python train.py --n_layer=12 --d_model=448 --n_experts=64 --experts_per_token=2 --d_expert=144 --d_shared_expert=128 --activation="swiglu" --moe_layers=[0, 1, 2, 3, 4, 5, 6, 7, 8, 9, 10, 11] --router_score="sigmoid" --normalize_top_k=false --routed_scale=1.0 --balance_loss=0.00017 --balance_bias=true --shared_expert_gate=true --init_std_router=0.00991 --lr_router=0.0022 --vocab_size=37664 --norm="layernorm" --norm_eps=1e-06 --tie_embeddings=true --optimizer="adamw" --lr=0.000853 --beta1=0.9 --beta2=0.99 --batch_tokens=131072 --seq_len=1024 --train_tokens=1235000000 --steps=9423 --dataset="wikipedia_en"
Below are experts of layer 9 (counted from 0) of a mixture-of-experts language model. Rows are named router (the router's row for the expert), gate (a neuron's input weights, with its number), up (a neuron's input weights, with its number), down (a neuron's output weights, with its number) and show model dimensions 0-63. Each number is 500 + 40 x the weight over its row's rms, rounded and kept within 0 to 999. Numbers have three digits each.
After each expert's rows: a language model's description of what the expert responds to. This comes from a sample of Wikipedia text that the model never trained on.

# expert 60
router:489500517494462491462502569514529452462548483504476505527447538527507509526537444460484522510508525518561469420529417527550405482494536500505457518459509525557477443451514490463522478520520542
gate0:466503459444565467480457550504555495547538489469540491520461466481520526534507455531535506473476391486512479533420613503474503526500454515508483533485476552457554483417482500525529446504544461
up0:478506504481471536487429470426494514497486486501459482472599433576414406536511548475538499500472454501531476522478467510439459486528505466477457508499546459536475554496507477571530493515529486
down0:437435486568562493516475523486500534456517509581577483531501431508531504475472468513475496454577401511504480588459614515444493486484542453482488639456544475503477558433549403557489507507484510
What it handles: First fragment of a split lowercase word, usually a consonant cluster or prefix, such as inh, dis, sh, cinn, aw.

# expert 3
router:449559528482475475460449533475533455497502489547500456451491520482557519521515460561547497525525484515475467436399513517510513576531496503519506493496539534459541477468517513495527471507493476
gate2:536507482535520484552534555500507570491535509545538542482511496587467552483481475491542516509465470504546562503507517438571487485437557472445559451499465424481462442476495458483515593497520466
up2:490477507430528507443528474470469427455501477495531534515510509516565481488447558506470510501534500491387507449564460529467482498509552492570486511488499518524495530511402429487429424522573555
down2:521463397564502581466552530518480532451436577519456496495467531477463460482537486491439448509579451534559554520523481481605494549493571505503451460490538526499539501506425538493485470516458444
What it handles: Abstract or count nouns after the/a that usually take a following "of", such as effects, requirements, part, number, List.

# expert 29
router:485544462479519554485479443537501537460488426491471500460499550576482508573512431466546488507522504533450508438494496536480501540499515483493488528497593463495560459450439495448510485545499524
gate0:508504540492404508437496524539481438502478548471475447553485447502442422471478488483503476494517421510452484485576542557532539490518473607526486508421478455520487487545492480457460518487467478
up0:418506484475463575540587579531472451515503553387486536453505480438491495511511489486497466469499527525512495511510486523493469448460554569541527491462493489465468499461536505434484456487509519
down0:546446460551552458463500545532475506541509485474490437558527514494517488415548472464453469469423489549529463510544462444530473468523476527522568495502557600499466460516464449546506459422554429
What it handles: Common nouns for objects, groups and roles after articles, such as gun, crew, ship, band, phone, channel, tube.

# expert 54
router:507578548505484472417540477466517454410457476478506413498456408513510454502573445583537539551502496566503541498489449528498491510570537495532473488443478530513538475445478492412506488527526482
gate0:496495484500497526490501519544485564474490461510395504516418513526517443450582519465522492547466543501503509513495463551452514582508527489543499535520477543530482564478494481487600490508538469
up0:554466490587511523524485567522466502492472514513504532480555537415500496478457607512522429477587446424451550521488549500535506452512505517504481487503531529564446442547468542537551480538461478
down0:531463492568408522527461475548446499472450495486514538483497519534551547434523519519544507481515560508479465524475521548420486578505494503539505508491545574492539491491523494517521486474492491
What it handles: Pipes, blanks and numbers in sports schedule and scoring tables, with team names like Lions, Bears, and ESPN, @, p.m.

# expert 63
router:531543518469492546469440472457503525480489460503485475497476499546561447561521444483497539602533524547477530481458496449458497496553497502501420504463476515513479491448445450474523487523486504
gate2:507472545529502451508508485464440504482494479582549480522521440538494442490574430478457486502484484428492527547511507475503489493487491527533481467523513431434478527475505483490542472507528464
up2:406559541483499525541526518563611589487488498504374552499481555521553539463420493542517557549475553489577563485495441461436476541509471575466522513433490494559564580508484475524514436522489561
down2:497478465532512531507524517531478525511518486487526392493536567539428510435518464501529484574536514446529480515419469425483522506518542495485431525476424592496509506506431510478550562550457468
What it handles: Month names and day or year digits within dates, such as "on January 19", "April 1", "September 12, 2008".

# expert 18
router:532500513436464505407510493529574516427518511475490529458484541583511546549518427516497459538506511492458503412443530577507502473489492486455493497476570531526560461484447479435508479542502578
gate0:459433512505500624427503548509514508426545546460535549500540564519580481528589514513526534536573536469524478467481564513534471554499565484458502486459471535473516587486490468449471554459522465
up0:514492498486493480410544577494382557522516542440560491479458507461472522472411523503426453468481437604547521484452475540501526454509501504580476564551564504498443453492419466527491465434498526
down0:467509569493537471517470451443495503535502438542467498544486440489533467517495529484503567522475504467483575548504469503463439448515413438548444427469498527518483458524535524463452508553517467
What it handles: Commas in prose, dates and citations, including ), and ", forms, plus some dashes and a/an after commas.

# expert 22
router:506571542444521570506496415402519459492467516550507508500489543539544440586472442465541449568549571580452538421466504474499489531507502513452474481462497487483567486482464515439490453484501510
gate2:448560477487475537528480523486485513475505429520500530458488547546492555547471523492484533583525545511478416428534538453520482526445509498459529541467479557582573493515492439492431505483503576
up2:509454474524549470449507470560566449494529596431506486513457525479496515487512460482502565426523447506497562508492426497517454478468450491521444596515523418478507467553498541448488532511449475
down2:505535493447502477487474533462486521509467505500481426461523525531482529446389519485474448520511528487493516537422529476450510500462496508488520518546540551541510446454494495483545508409534490
What it handles: First names and name pieces at the start of a person's name in table cells or lists, such as David, Steve, Andrew, Jeff.

# expert 51
router:540533474485478483457492575494547437521462512478478524486523506571606514509422487498589533444480514537433567461464520484458415519517514452461484526506526504493576493538519511438537488484487495
gate0:494560491530547539547594493438459496448517508454472476476516480495490558529526581461432468501447485545510433539459535467512487525464466493431508444545514442501490526518459497530536430500448443
up0:555516503442535501495489521603551487554557568559554475539472469456527528532522465518454514556493459487480587464517536449438527448523519537465551534527511507468457496490480519468505530487494527
down0:478478470477530476519444485470515461496483470572528542512501403476562585584452512532573522492469487423542486527506495452526578468524521556496494557508559497494504490470519489515492480518538504
What it handles: Markdown table bars, row ends and separator lines, plus statistics words like Total, votes, %, average, population.

# expert 28
router:488445490456440478400479437512552517465532479476451503457511559553514526507505472460502547466473530629545496469485497505475411492479512542479487531502482441558499421428478471432523449506522519
gate0:497580521488447485494490486499500522480498489529429508468477513548544514545527552474484484517434533546458617523488577473479422554549539481545527496531614493495446487520459548522518457541548483
up0:557487466475458491519531497550550568482512516472421507476546518526486488548449562488531388532389497485488472492465557537527431497469502536526559443527515514509401534515489468522527488500500515
down0:519487464506518500534561488528413476438507454495499515491470413478573556457486531488495575595458538530444585499500463519474519489532529573551525546477569521490511502537453528478489481475589542
What it handles: Opening pieces of longer Latinate words, mostly verbs or nouns, such as con, rec, imp, def in consolidating, reiterates, quotation.

# expert 1
router:437526487496528539472476419498513509529514473541542454462525516524512510500505439506503479520488520513443534440465414531501495526474522508544509523495554503514561478439447533537495488537545497
gate0:507504430508543436493415508481547538556510449571512478492439553500600521508515478566519475472543504440459499530456491494486517449566499489519500497524490503481485515520497477435490494500522438
up0:516441524480480511531471550520471497431400530410460551536510488483445451540536446447509508539517468531554444557562568497478502495488515499477456556501520540422448529620543498488568556514514552
down0:494522539435510518427536508462460478490427478477516513512483516478550479569480493552519615486432517457566497511536492576505482504554501524435562460554532420539531487467445531577428531391453511
What it handles: Inner digits of long numbers such as ISBNs, CAS numbers, large counts and geographic coordinates, e.g. 40°41′57″, 978-150041.

# expert 8
router:505496514474481503409532534459488479479493503520470574511488442477506532526574454465503549495554553602483478484468456461541467513517575512457469477504490445514551497479443483445478431587480531
gate0:524507448487496495459530550521568463512523499497481490493530456472455532504545426482475490437508530557470466517453528467570539413568535533486589514546485480527483517475402474467481446536485512
up0:479452519466501540480484481583494485578524505490593497425438512555519497518520473514477502567518502444543455530542473497419419509490465459553506457466463507540530542492564471498512491478514516
down0:507490457515486525526525450404482480564494482472455501463469453541488406494473427480509540531483521472468480484467543519534513544486468551476512497494441462504492469588482470472467547461543441
What it handles: Color adjectives, "species", binomial names and descriptive words in taxonomy lists and biology text, like yellow, Syrian, slender, fish.

# expert 62
router:550490529464506499470479495473549476482475460527445529524466622533518498518485501522527557498490514530490561383510459516555486550531543471489426492509506531483553508507466492488500487570512563
gate0:438455522544519499517471480486542474471465521501507470536453471459443453536475473537471351517520470527480538552479508509496484494489507488524525448440535449466479547539562501429482474475593470
up0:508455456524520505555493537488531546480486560542495509499539455528443554425452502519481442483508515477509535496534546552435472475562522419472505490502544506496461540532393486491523465498521536
down0:473476534563520466616478499487504440544510523553528516473491492435513509510473467465539444561507480481509434452535550491438522545512484594397577491454530497486477592508527478493467528485601488
What it handles: Words in music articles and track listings: song, album, lyrics, quotation marks around titles, track numbers and table pipes.

# expert 36
router:489490502464483586439511458419475461459536456533496509414479478540503553527536456508486546493556583528475476464452472501510435538435523537522502510457446479544531470492508512428484445473514556
gate0:513501465520429564513545549429486449521460552465465519433491481570540565427433529487493470525499525540509522461524480437496535495549486488509473417562460458583480441487523427459440563465425479
up0:548577465506508469507487460490508596480495513465565413521444466599458620449526474441498461498458514453495518452494527534535511520484545516470529461492491504558499492482463533488522630515558426
down0:494515505430483443468510505502535443475491485544514497489471492511535514503464528482430511502552513519526451568526541520507463528475448439429532533496543446540462468541445465496550524504505441
What it handles: First or middle pieces of genus names and proper place or demonym words, such as Lat(akia), Callist-om-imus, Grac, Finnish.

# expert 37
router:491570584470481546460513494418520476470476485539469490540441516495512478573511488542551526473554494500486529437512497540565425444492514497468489477444529474533446505514462485411576449522500516
gate0:510469542479478513574458609467457503556456466573448509538563458443497500456457504492482467489546472469476508473544558539478498462546496467527488452500490520429504416475485567498506445537515496
up0:443490535500524490512506440479493435442489465542467551601459522508529512483462494524446521497433514472535413557506502462476483506550450405579450464498526507459527481547530478533486515531550521
down0:414477565495512509536544506463470496508444483449497494513485524492507536466556554497520506508449466466493470486512456487492457542521425507538503493506488523561530476479545477492556459522532536
What it handles: Commas and and/or joining items in lists of fields or places, plus domain adjectives such as social, health, economic, European.

# expert 30
router:478506465498502538484497434523512498524515535523451492458460517506518502532506489472497431528454530551477559432489405545518425501471498553488448506506557502541466509428455500453590468503445561
gate2:418554428555518623497490529492550579475520461472509556528497506509524520502412463525521515487483466447516493512498490515543510517406457513501511540512518482475538511504503447587493513484530508
up2:533536512410479476494455464539452461486516546454485487480486450514506568464501500530526495507493556440521516557454521479545515534512516539437466541490525529499442523491487514472523465495505552
down2:493470469481495488434484497438468483527484501524546475486453531580551512551510593493574487454472474557502426545518512549512507486501483449550539514516489442457506580556520493461444433498499524
What it handles: Single digits inside years, seasons and scores, especially the third and fourth digit, as in 1994–95, 2019, 2021, –present.

# expert 14
router:492543526475503489497452471519515517484510416584477488462458516551512523564546485543532537473566564554439496449501497518507504535501525440445453531497551511521596427515435458496582426567457527
gate0:545443415605470423429478504508536503499467472534505414426511527486521460475519509539473555424597439588462570460506497514475453488493497470566518542516516500499556499450453444469534501436576532
up0:557490427525498428524482484532500499504441484516547548393510566437531508459517503530485555507492490571521535586530497503466500543470485480463520549540511483523591549512518474461602490459511549
down0:462501492492451506543492489568502561509509474572494541446517481501495490573530461459546384521530451506432507478573531487486609501500526431482466534465503518491531471506466554462528515456542496
What it handles: Surnames and surname endings after first names, especially taxonomic author citations like Bates, Blackburn, Smith, plus commas and "(" following them.

# expert 25
router:485612473462564522466481454432562471471526487500473529490526531525509509539468467463572479506504501522481563426487503496495477575466498550488505504510535510479587489517467498532592502505513487
gate0:548453459511511528505497478566500516531548506497506564553511513550512516538569526517527486559583518508506462516523533493506440524420489474501642500507518540543460502472495460521559464465442554
up0:451526452436527491503441503488641434519545545501496494466472474403459459482532450494459531529451455545499535488492464449507465464539398494567472503512512549501465494521423505571467542509457489
down0:482535517427455516467532527573514512432561589502496558547567444505539477504511509453570517484521503561473533489564458449479474515457537510530515504488462498501544488576596500559549558447509508
What it handles: Digits right after the decimal point in coordinates (43.4003°N), and surname endings in tennis and racing results, tracklists and credits.

# expert 45
router:452505518489449492374525477518569506412518485494521514482538536507496461541505433474542541545471480525426472408484468470538407505465526454505530499471513474496543480466410470495528483545462533
gate2:569448460545470494471487525542531487431480545538544491482554473542490575502516492508486467423472549536530507523506407536499477518528549488527487454512452503509461490471422456447525427508460469
up2:467562450470534513496430421529440437510447481476522457471483537501486445494612471559553525489508491457532540455524608491510531456462499483560550527495517531510541503559555494508521610584572483
down2:486512523481473452524476503486510523491503490458441584486442505523446554482464488458432550508493464464481473522467507459530455516580470475542511479515466480476496569489494523465454523546523526
What it handles: Main verbs after a subject, "to" or "and" that take a direct object, such as gave, make, provide, won, joined.

# expert 10
router:520467514459453479482454460483500561497519488489493579483454477445540510534508519485561493494508551487439519446504482521507420490522543516511505540485554508461500486519521535462481461572468511
gate0:469504500455565557525523498507518487628489480493428475464550454487494460517455457482522511429444436541495521451534506577502500535477523473446523542469499576497533526496455546486522527482544451
up0:521510541491516466537536513514528494508452502499538463506426491458595525491522518532440508420501458499464561495456506466533496442481519471539508556538488472471543435526520528418485485505523472
down0:492476524574586614504589470544477430537552554517469556504502495509492523493424506542481470550432534502489474501502548440508536557527505448409518491507476500474509519494442621445521402490531505
What it handles: Tokens inside titles and matchups: "v"/"vs" in court cases and fights, "No." in track listings, opening quotes of song titles.

# expert 24
router:501537490427527544480475523468484505468514500505475463419462493498546469533511454494561493464532626513572565389441466525541427477545469531516489529515504477538542503474503488473493453501505532
gate0:529487521532462528510490532507534501519482533557480493522491526516548549474548434520455499475525513415492487455425564519515469526491488475446490485460489527551486466526561551517470509471427483
up0:537533455574432474497502542452633577486554488502502517473461535482464490491535524496498479459533503489493449428472531544488540450537498544553481552512557440557463492484474456519575531546415407
down0:477512534524486477524541524464502520574614486491504502509480505473534501500537525566531432481475529599504466467453417408464522496452489540468490521523541448412443483485491499511606522431514470
What it handles: Forms of be and other auxiliaries or adverbs after a subject pronoun or noun, such as was, is, be, not, often.

# expert 35
router:494533500489457532438491498482505475521561475493540507487467561561514470564533483516515538454581483510406539462424514504524460493489545460508468501475573521526489468527495535432540361511532555
gate2:519472410518467475492468461500488537472373513552518553483572416539504440551512511444536532514524464467500479523505532552420524512438531521537523519502480501466460529523505488451499500510533405
up2:461461432488446508490481535493429518450499401497487531481470449498465471552517522465549542514527502437455443495528473582436464533437510532566451501444467458494522484484515475536468500543523490
down2:511464498445556457460507454489507494462505539498515515464496578460536503468509495509511518516494465451507479512450537538511508543607493559570488508485458502589462555468492508553562504455473525
What it handles: Digits, spaces and signs inside sports tables and stat lines, such as win/loss counts, goal differences, points, and +/− values.

# expert 17
router:464503412488511504455489435476472540467482537526466514551488502492446448512492507504543600512479541531428556467412453520522464515503531534484502505509478539529522519489480500501568475496508508
gate0:456530569534549431518446524530502461504456491492441466467475410512529515472493481535511509476474495480492500456539511478555531481437526504478532491548544536517531478501513481573550536535491542
up0:516464500489519495497492475526468435494472500444383423465498505527515461512441447476470560442550515591564479482502507509501484525566498457473507519502499528588501504515540528523521541511514495
down0:498466471527501511531490457524505475524539546546512569484556414506456535518446497527491439481485467609471512496522442529525473515480516554485496490477463481445432528534500528422466549531573474
What it handles: Line breaks, dashes and date digits in infobox-style "- Field: value" lists, especially before section headers like Production or Original release.

# expert 61
router:493527488446459513492485461519466516431584541473420506486495468499487540553525480527468462485514590538466510430440452598498517510506513489502429493474528521547528481446461478420517446566493542
gate2:566573553462448446502522465498517503502465529553416414551496458504578457553516527512486407452465559445430504419448425468470496475504480539528536534570500541479463462540472499519585540580470420
up2:465443496521596595511442526449505450551514469511522523501481522385518501488493520531483504517513483511487468495574559547513474510480476424499508453457478502556519506439497501455529451474490441
down2:480513557513517496476507514495493518484442568448457472594480536512502514428522467498448536500549479500537515545456474471539460475526555481444487441456528555455458555460486491495522545473496493
What it handles: Inner and final year digits in dates in running prose (1676, 2016, 1980s), plus words like century, hundred, thousand, million.

# expert 23
router:517555493449456513494446507480526479471464448466458554482473521533491465554441506542471496476552503550501502444491458535536478484576448505505445587494575490543574520457452440446488486515467497
gate0:463449491489535494458484492473494526496531536574473492521577530481496552499516483401496573492463488491582528464502454454461517480471515482463477449490494577522543449467469480440441484515494463
up0:479503558485492491493584473535429468602453442428569481525443506483561441504503562552557457531494529467435474480413489537588456505525505534509468572512450438492420560490575514539561485512556536
down0:510536489523445538534484563507487498461532436550463472450522463548497511503567494484601452507483476553472516453475483468529516524594496460491510485499521466469506508432494503510573475467504426
What it handles: Company, label and place names and ownership words in business contexts, such as Warner, Records, Ltd, owned, purchased, property.

# expert 59
router:516563508509481584436473526452506501447520511514486492513504498539483504517563502480557517496468522480487553489565524499535471551516570448429456491489503512482525516431499481440510500535518569
gate0:538511462495516488467458543533466544474414551442435545478519515516433579514479482482550548474475485458474466509472499439535459496498515409487495561428512474469532453515477437516482576518502595
up0:517465504545457590450493509551455559511436498516419530452522521500474542499476473452531510450508540438501437521515498484496497522467510464529527523551543422529564513526509511512546496500528514
down0:502513495530511554455529510497497444507502501477509442514544471469527497478474513485439468471494445536509507494510501526472491550503479514445591467508504466548430490466498566471502490424497472
What it handles: Short cell values in pipe-delimited tables, such as football positions MF, DF, FW, hockey LW, dashes, and pipes between cells.

# expert 15
router:534513535482467562516458467500531465502521420577485458451458500555512468532501471522501514528535506492430509536445457514485509504507543474480441541433564550515518442481438451410481494553484497
gate0:473447505559426506517477514486494443529516528502505457406490448516452537489524451470526511494544485417445416531500559486502566487552502553460526516516469632484598522477427549516514533497508492
up0:505420512457416458471496559408507539487481488510499510509471520599557502474413511541506482465554468479445477451439488559464502488555536551489538554561478464435515528539415442513457502517435513
down0:504535560486468512539480518507515480464542454593493494421538470480514505547510465470455541495522415561445483488497470492567530529520512561562489496544585515475513551466518492536555514418463533
What it handles: Single capital letters or first pieces of proper names after a space, parenthesis or table bar, such as G in Goulburn, N in Narendra.

# expert 5
router:495479507509537505506485493468480462514486479525476493453521543515473501537525472488594500503532539579483520387479513520522487473496522507512477494397571566508531453447533460434488536528526573
gate0:556565486518510531523461505464515516541466477525420472475484536489559462524474463551478543580474482521498616438431530459558584505531477545511514479476502533553487480482475486516473460507514530
up0:439482497534479511460535531531513467481539460478536467531499559551491605512532536528487532550426435467493462430559456551454439548526548516471468568509465539461504579530471434502484487526495509
down0:468445479492488514499514545441537460527569486509475493496521395486567471505477547529503552507536500527515566491528510556466575425513506482523521523551505460491457430513556491590545539491505565
What it handles: Tokens in association football player articles and squad tables, such as pipes, spaces and numbers in Apps/Gls rows, plus prose like signed, loan, debut.

# expert 52
router:545519449426520573425524456466468495531503510512512448426499467491465497559504505559505533550456588540471563378417461553534492559492501521435419503511491467535587483508459505447533464535519590
gate2:468494536483559529427525556472466481510513489474452464459556562527466486473515511551401497599516578504523496481495514494476474574464396491427512496492565463408542496485490579445522487453484502
up2:544576570541540402470536502427472452503480505509500492535493498483458494412520541530484485517503503537503505504472504529527460525495501533522497561462524471457566496511435489487505492387510516
down2:536502593528546515550518481514469529531571463488515415482526473508459496449439503496528555501469472444477464452496466518570480558509484524475489518532491507492540531564547547484462466448511539
What it handles: Digits and short pieces just before a closing parenthesis, such as years in (born 1910), ages, (D) party tags, negative numbers.

# expert 53
router:513577536493550581470496441448493500418587469516504479487493518521480519480570475505523504500580561486437530538519473459530429554483526480472425501489546524488527481535496504526564481557498507
gate2:492504540466467521470520550434564583470563534472487546530475563454526542433462599492441536551500493474519502517455523506530569479462551551552553532517480501542474480554463464588523481547557487
up2:527474462587558587461499483497464401553402537529510455544503504503493463535535498477582501490528491564499499470475510490507494513519481501482511466526525479475486494505479523468482454568443554
down2:531524534477459529531529480496527506470611465502470516531478480543469501511520535510546475473531543499498485465509583503476504489548473485497469548503575497474480497474434514428475474533530535
What it handles: The word the or The and possessive determiners its, their, whose, beginning noun phrases after prepositions or at sentence start.

# expert 50
router:486497514470523573420452483446537537485512485536463524451501487562551486507448473481539535547556522516430462447532439475524531590476492471515457472442537497539497483482500557469578495525547498
gate2:482531466473522476435478476564538516484511461545517522501510568474490532491460446545528565461553519453423448517488459484491488480507433496472542517495475506460492512461557450548478511518526456
up2:510491506570480451455526502469493498462478438525496520544524540568558531528498489508522472409474539507554512474523482518514515462492517595509507468487494482449415426467569551521497486581469513
down2:500478514555512547475605494533567586509537523484505437430564494471493479580505460487474513500508477449504521529523531491492545486467478516529451508500504504461409461543594510569475488513569470
What it handles: "as", "a", "such" and role verbs like became, served, appointed, describing what someone acts as or becomes.

# expert 40
router:478451494473495481508444479513498505495518414459450524489449492498526473534489451450552508477511550558473468394543447545465486519527525507490516474489569478494536454476513448485511469553520516
gate0:473529496463524565501530503478494453543472460510520500507533437494510414547508511525509453482601469435464414569547539503523513534428535479502424494579557459419542459515502527531421525529542471
up0:519486480420473513510503459474477586591499450508532611476551482513507523467474527555476430490548569510457486530492517568487566468476474500448487477586503461478510432519466494521456515511537474
down0:480550494502450442505433476551417536520504588499556472485516529562504489501512466582559500575449507565485503593491542506496500565500493490507482460604491477446492485454500545506499500489524470
What it handles: Words in acting careers and filmographies, such as starred, in, as, film, series, drama, and cells in film role tables.

# expert 48
router:472557531508495505471434485437492543496506478509438538495440531532495517526540482516528515507516421562454571458472450498488480495523497524545505495505548466578543502464441455573508494528467512
gate2:434535548478479529501537493529531542534554394465486511474502517490495497481495552523470492524526537496505525468469452510478507487532460483450496519489427496521546435462444457480527517476478484
up2:492547434532453462489477474529591527487521451485565484534536495537471514571497527461412524400515527506507458482496545462530502476513528442549492473441482498509538427455463428490497444475488461
down2:506440585500458525482460474455519488494528501517540504531505466490540459557505487595432515511511492500496500528510479529480497509487493534552506504500537512510485527411494481478459442513500510
What it handles: Main verbs following a subject or auxiliary, chiefly motion and change verbs like moved, began, took, returned, due, plus was.

# expert 47
router:498560485473477551439469523533503469473530388547472543490510550529506458542538523575515578516480549486494547406419485535511446523492525470509495545435540543500489487522466514495512506441429485
gate0:518510470508565523446475457529497524489521425560431519499489521487454493533540486543521541497441474520507514421408493496486510472501521458573512561529528534463495523489455534578526513461491480
up0:495517430500427574453507489474560504502566496457516544546481512571491405416531542535498482486496525547457490516429434550463533467476577450516467480464552529464506500557510518451442431469510505
down0:540520549501507511508517476448543481490519538568445437444442516438473480494449526527568521435542513532496536549455482559566543534476436543478468497553559453577433484477511515518540492491501531
What it handles: Conjunctions and sentence-ending periods joining narrative clauses, such as but, before, until, because, although, after a comma or clause.

# expert 16
router:518575528461451499412487487499471480457483489496504509458496467556545464494519526506506497567568515515444491445489428513523469492524510479460439512464526500523610490494454387497541456565503525
gate0:503481500579501465441512505456451532506507440498499521546463493496516487562521483501483518490571529510504491512450461514576488509458467519461544545518539487479458483543502549536459472541597540
up0:460448497446385556437460483522407494545558489450506427512482532548486486496490456498502470483508504479530541474479563507502459485489461560480473527537511504517524454537550499557498468523527492
down0:498527508559517532506493498484554487537571420477530518416519520534516491542468488467416526560538476511484490453465420452454444523387481519535530497561502471454499504457561479500516485489477552
What it handles: Place names like County, Township, Stadium, Portland, and digits of attendance figures or scores in sports and location tables.

# expert 58
router:469570492478510557502483519458528576475496454489484486437437501564530508540472458526528482543549539609460535488474458508538437506502489508502465506433505491551525433505487454466480500523534527
gate0:456538444436504487524520487466435477476479509450480420448498457547551473516486469509511531505481492484542506509481456475528563484475483459500457484475541494498553474444491533506498499506522532
up0:433529467537498527528526480484459444478488508467429455496569402531470487518432551553523482533436439562564538480481474480585498471545497485512440477431560473494543473499504486578515533484523508
down0:492458530477472496499569541500491438502524480529539438463584554466485518513433546511464487502528509468486445551464501490537464531452489439509512523458544512466467480468578550503461535484529572
What it handles: Business words and infobox fields such as company, airline, firm, Parent, Public, Owner, Label, plus line breaks between fields.

# expert 33
router:565523528489456548440520533485510499521534480538511488437482519539497447492475516381490503464535523554476585503510507455487440566476536514422448536513547523499513500473437474470515479570504468
gate0:435434536488553472537493515506434474536528509496453535513469502501536549450470505479510490534502539540478575450469433517514451506469529500474571536430483550453526489463470502495480489495494526
up0:556507457518543557449511491550583537511515471486557541537495539434544454579534489481556461420536543494507443556534544501495548447450489489488394449572484454535485544497547525502583457424542535
down0:507526468506485508449533537509457545494500480565432485520457507472532490510471506500475467523466505483416512489481524422461493607509520468463521471546517413548442504430484448497512489469500506
What it handles: Modals and auxiliaries before be or been, such as would, could, has, and infinitival "to" after ordinals, as in "the seventh school to be".

# expert 0
router:497518518423541545528459391489483476477497518496486549460484546559469478486523439510569572535491472560534552417506482504486448543544470481485446506480573522589545500509496518408532469495488503
gate0:470531466513517505504497522478516439455492528540537564591444493496527533508522465485525532484423435518484526547529511468497413575475517487448477508422557471485443475543479463430539424472516467
up0:487522516484539507555433535586509607581485518491510528460556483468439539502565450514504474553486411527574465474525548534544508517550475484492505472411532483526453505495507528515521482458500522
down0:484451451536463509540500514446526486496504543510525466522529465485526471500379512539417539508533588547455484535461493541529527487509528492504494525547554506521498476538456486514435489471553450
What it handles: Word pieces and particles in non-English names and titles, especially Romance and Romanian, such as de, la, ă, ț, José.

# expert 12
router:487500533472481530470497456422542443439561432476484525483462469558485465501534445562562513479528575527440487458411483493522441538519491502488439499451524443536564490393516501446526451515524477
gate0:465539459514528582519482426539454533545466517518527470457486521601541525520516484516535460471527536448475511461534527504456563504513606564443542501512488546489593488444498492419503402458457518
up0:516497535529513462495504416503456548572525503539447461543484481517527518530554443428521437499485456495426500469560534542517553507502501514524524509558504523530583458512470598447493426528515538
down0:467568461502539507515507504501519544533467468592544515528479474504450479540500452465503554533479469500488555431550513486470608558522510517427531460522472557520508419501483553533520479466425566
What it handles: Last pieces of proper names and the head nouns after them, such as River, Creek, Street, Mountains, Express, or -aya, -ar.

# expert 57
router:468538513457499450469446416501511467510548469499497568491487555514520458613464484504571553478540479544425511404463485589537467552576541490490552533520504506523484479486553458446561422475529480
gate2:443480504518495476428524572520515390421461530493507464496493512490557552523447511424502484585481528536533581457519558461408447390491453485524503445468427510465433431484537481498498487515499489
up2:523492519526558517497399469517518501520523570439509538479522503473453474471517522465606436509571475529575446558557461480537518553451482454546456533467511549465525518495558431495495499531446544
down2:508436516542507481438494441426492423477492515477459446552497518441521524510546492467576457514503471515498585585487488480505503519571486544524523439503450576500466528458416463480488472482496490
What it handles: Commas ending introductory clauses, and subordinators such as when, where, because, while, although, and "that" after reporting verbs.

# expert 31
router:528533507509571504438459386499518388514504498551461472434505484476530447479532479482546531528480544505480508474505517494510479451478584532439484530496554494522512497478492510455528523553434511
gate2:522501441500494532486511533494567521459524486511457538476541521486453509608506466535545447547541530520450488464507483458524493443448558509537512524465527533508539505463478492551436519480529511
up2:499558573537431525504559499527495548520489476525504544512582459476481552480523409524503551523410536510540554483599494473489439533539497487428529542472500544408542525535536516568536502491530529
down2:514536510447513453542542492425553467479540453534500492496492467446500495496498473400478483482510520474567532479459495563498483460559547506531489502517497527479521609529468444551489442506505453
What it handles: Unit words and numbers in athletics results, census and geography infoboxes, e.g. km, m, mi, feet, medalist, with their parenthesized conversions.

# expert 34
router:512518522475473547483490423472524550465512502466506544471448557513507515512424456470572516486506518532463472574434496504482503495438500476478474522427551535504575497473471471436519468558522491
gate0:489520554530480528489543528567544467481539479520512466519479503524443540508494466564482510427574581464508502511434475475524524479539427549455581505546467525546550473511472590533540496466457626
up0:436522510576480565562552544474564469465488553471460562481491497472461544387474466558481438388565516440521520509503491412455544493536471403453501490536448421440478481542462496555483481460479594
down0:552517494611444473501550470578540459488467429468542526494487447458535545533464453541534520472528475449506488501485551489458463469517454484516506471499481498582491525544460487492497509456485481
What it handles: Words in architectural and location descriptions: building, tower, brick, located, and numbers or articles like two-story, five bays.

# expert 27
router:418468494467457480470498552480511524503511485493485440454461483533525502533524478523524522518494520534443504418462448481444439481537497500458514481465534498467514464470445488467481464528457558
gate2:491523509494432515532493474433521512481491500543430519436489505588543526422517469540482528534502471494539467531455552497540492556479472431469558528470536542518494439493496515483518503501533537
up2:439490547496505428509491521517385458447474513458574509446514474471486478559454524471421560478466501453473514503526509466497483467426488534562517516455463485518447564529483452540520543534523515
down2:477446472494473484483509448591529462529491480456472517488463561563494455523512515544491488515499478541510503497433473467476461513472557489561458437402541471579468478430500476492474424503480494
What it handles: Ordinal and deictic words before time nouns, such as first, next, last and this, as in "for the first time"; also "th" suffixes.

# expert 19
router:481533489426479496533500498513554465436479487528416517484459515507540535558540430488553494535514561477503535475435500472514507446600495467440441503452529493455548506494510517506560514461478548
gate0:477464448506471478465445485515435562469517582545468454427497441482516479442499500490520455487575508593474513439543465514527514482459507453525525426515486480511533450506423469513524495524573498
up0:521465535411535489451581506465520481505528451488451561527498520550522543543559412509507536525429511424537596558482517500511508482523545532528456588539541526495537511492534565503488483452487452
down0:485507572498482472460539500498518433496495444524492481528506493514520534461544487460510438506536468578493494482547501479530502506498539523488462537519536489476501495442524453533456487490560502
What it handles: Second digits of years and decades in lists and tables (1980s, 1990), plus table separators and spaces, with some Irish and Arabic name pieces.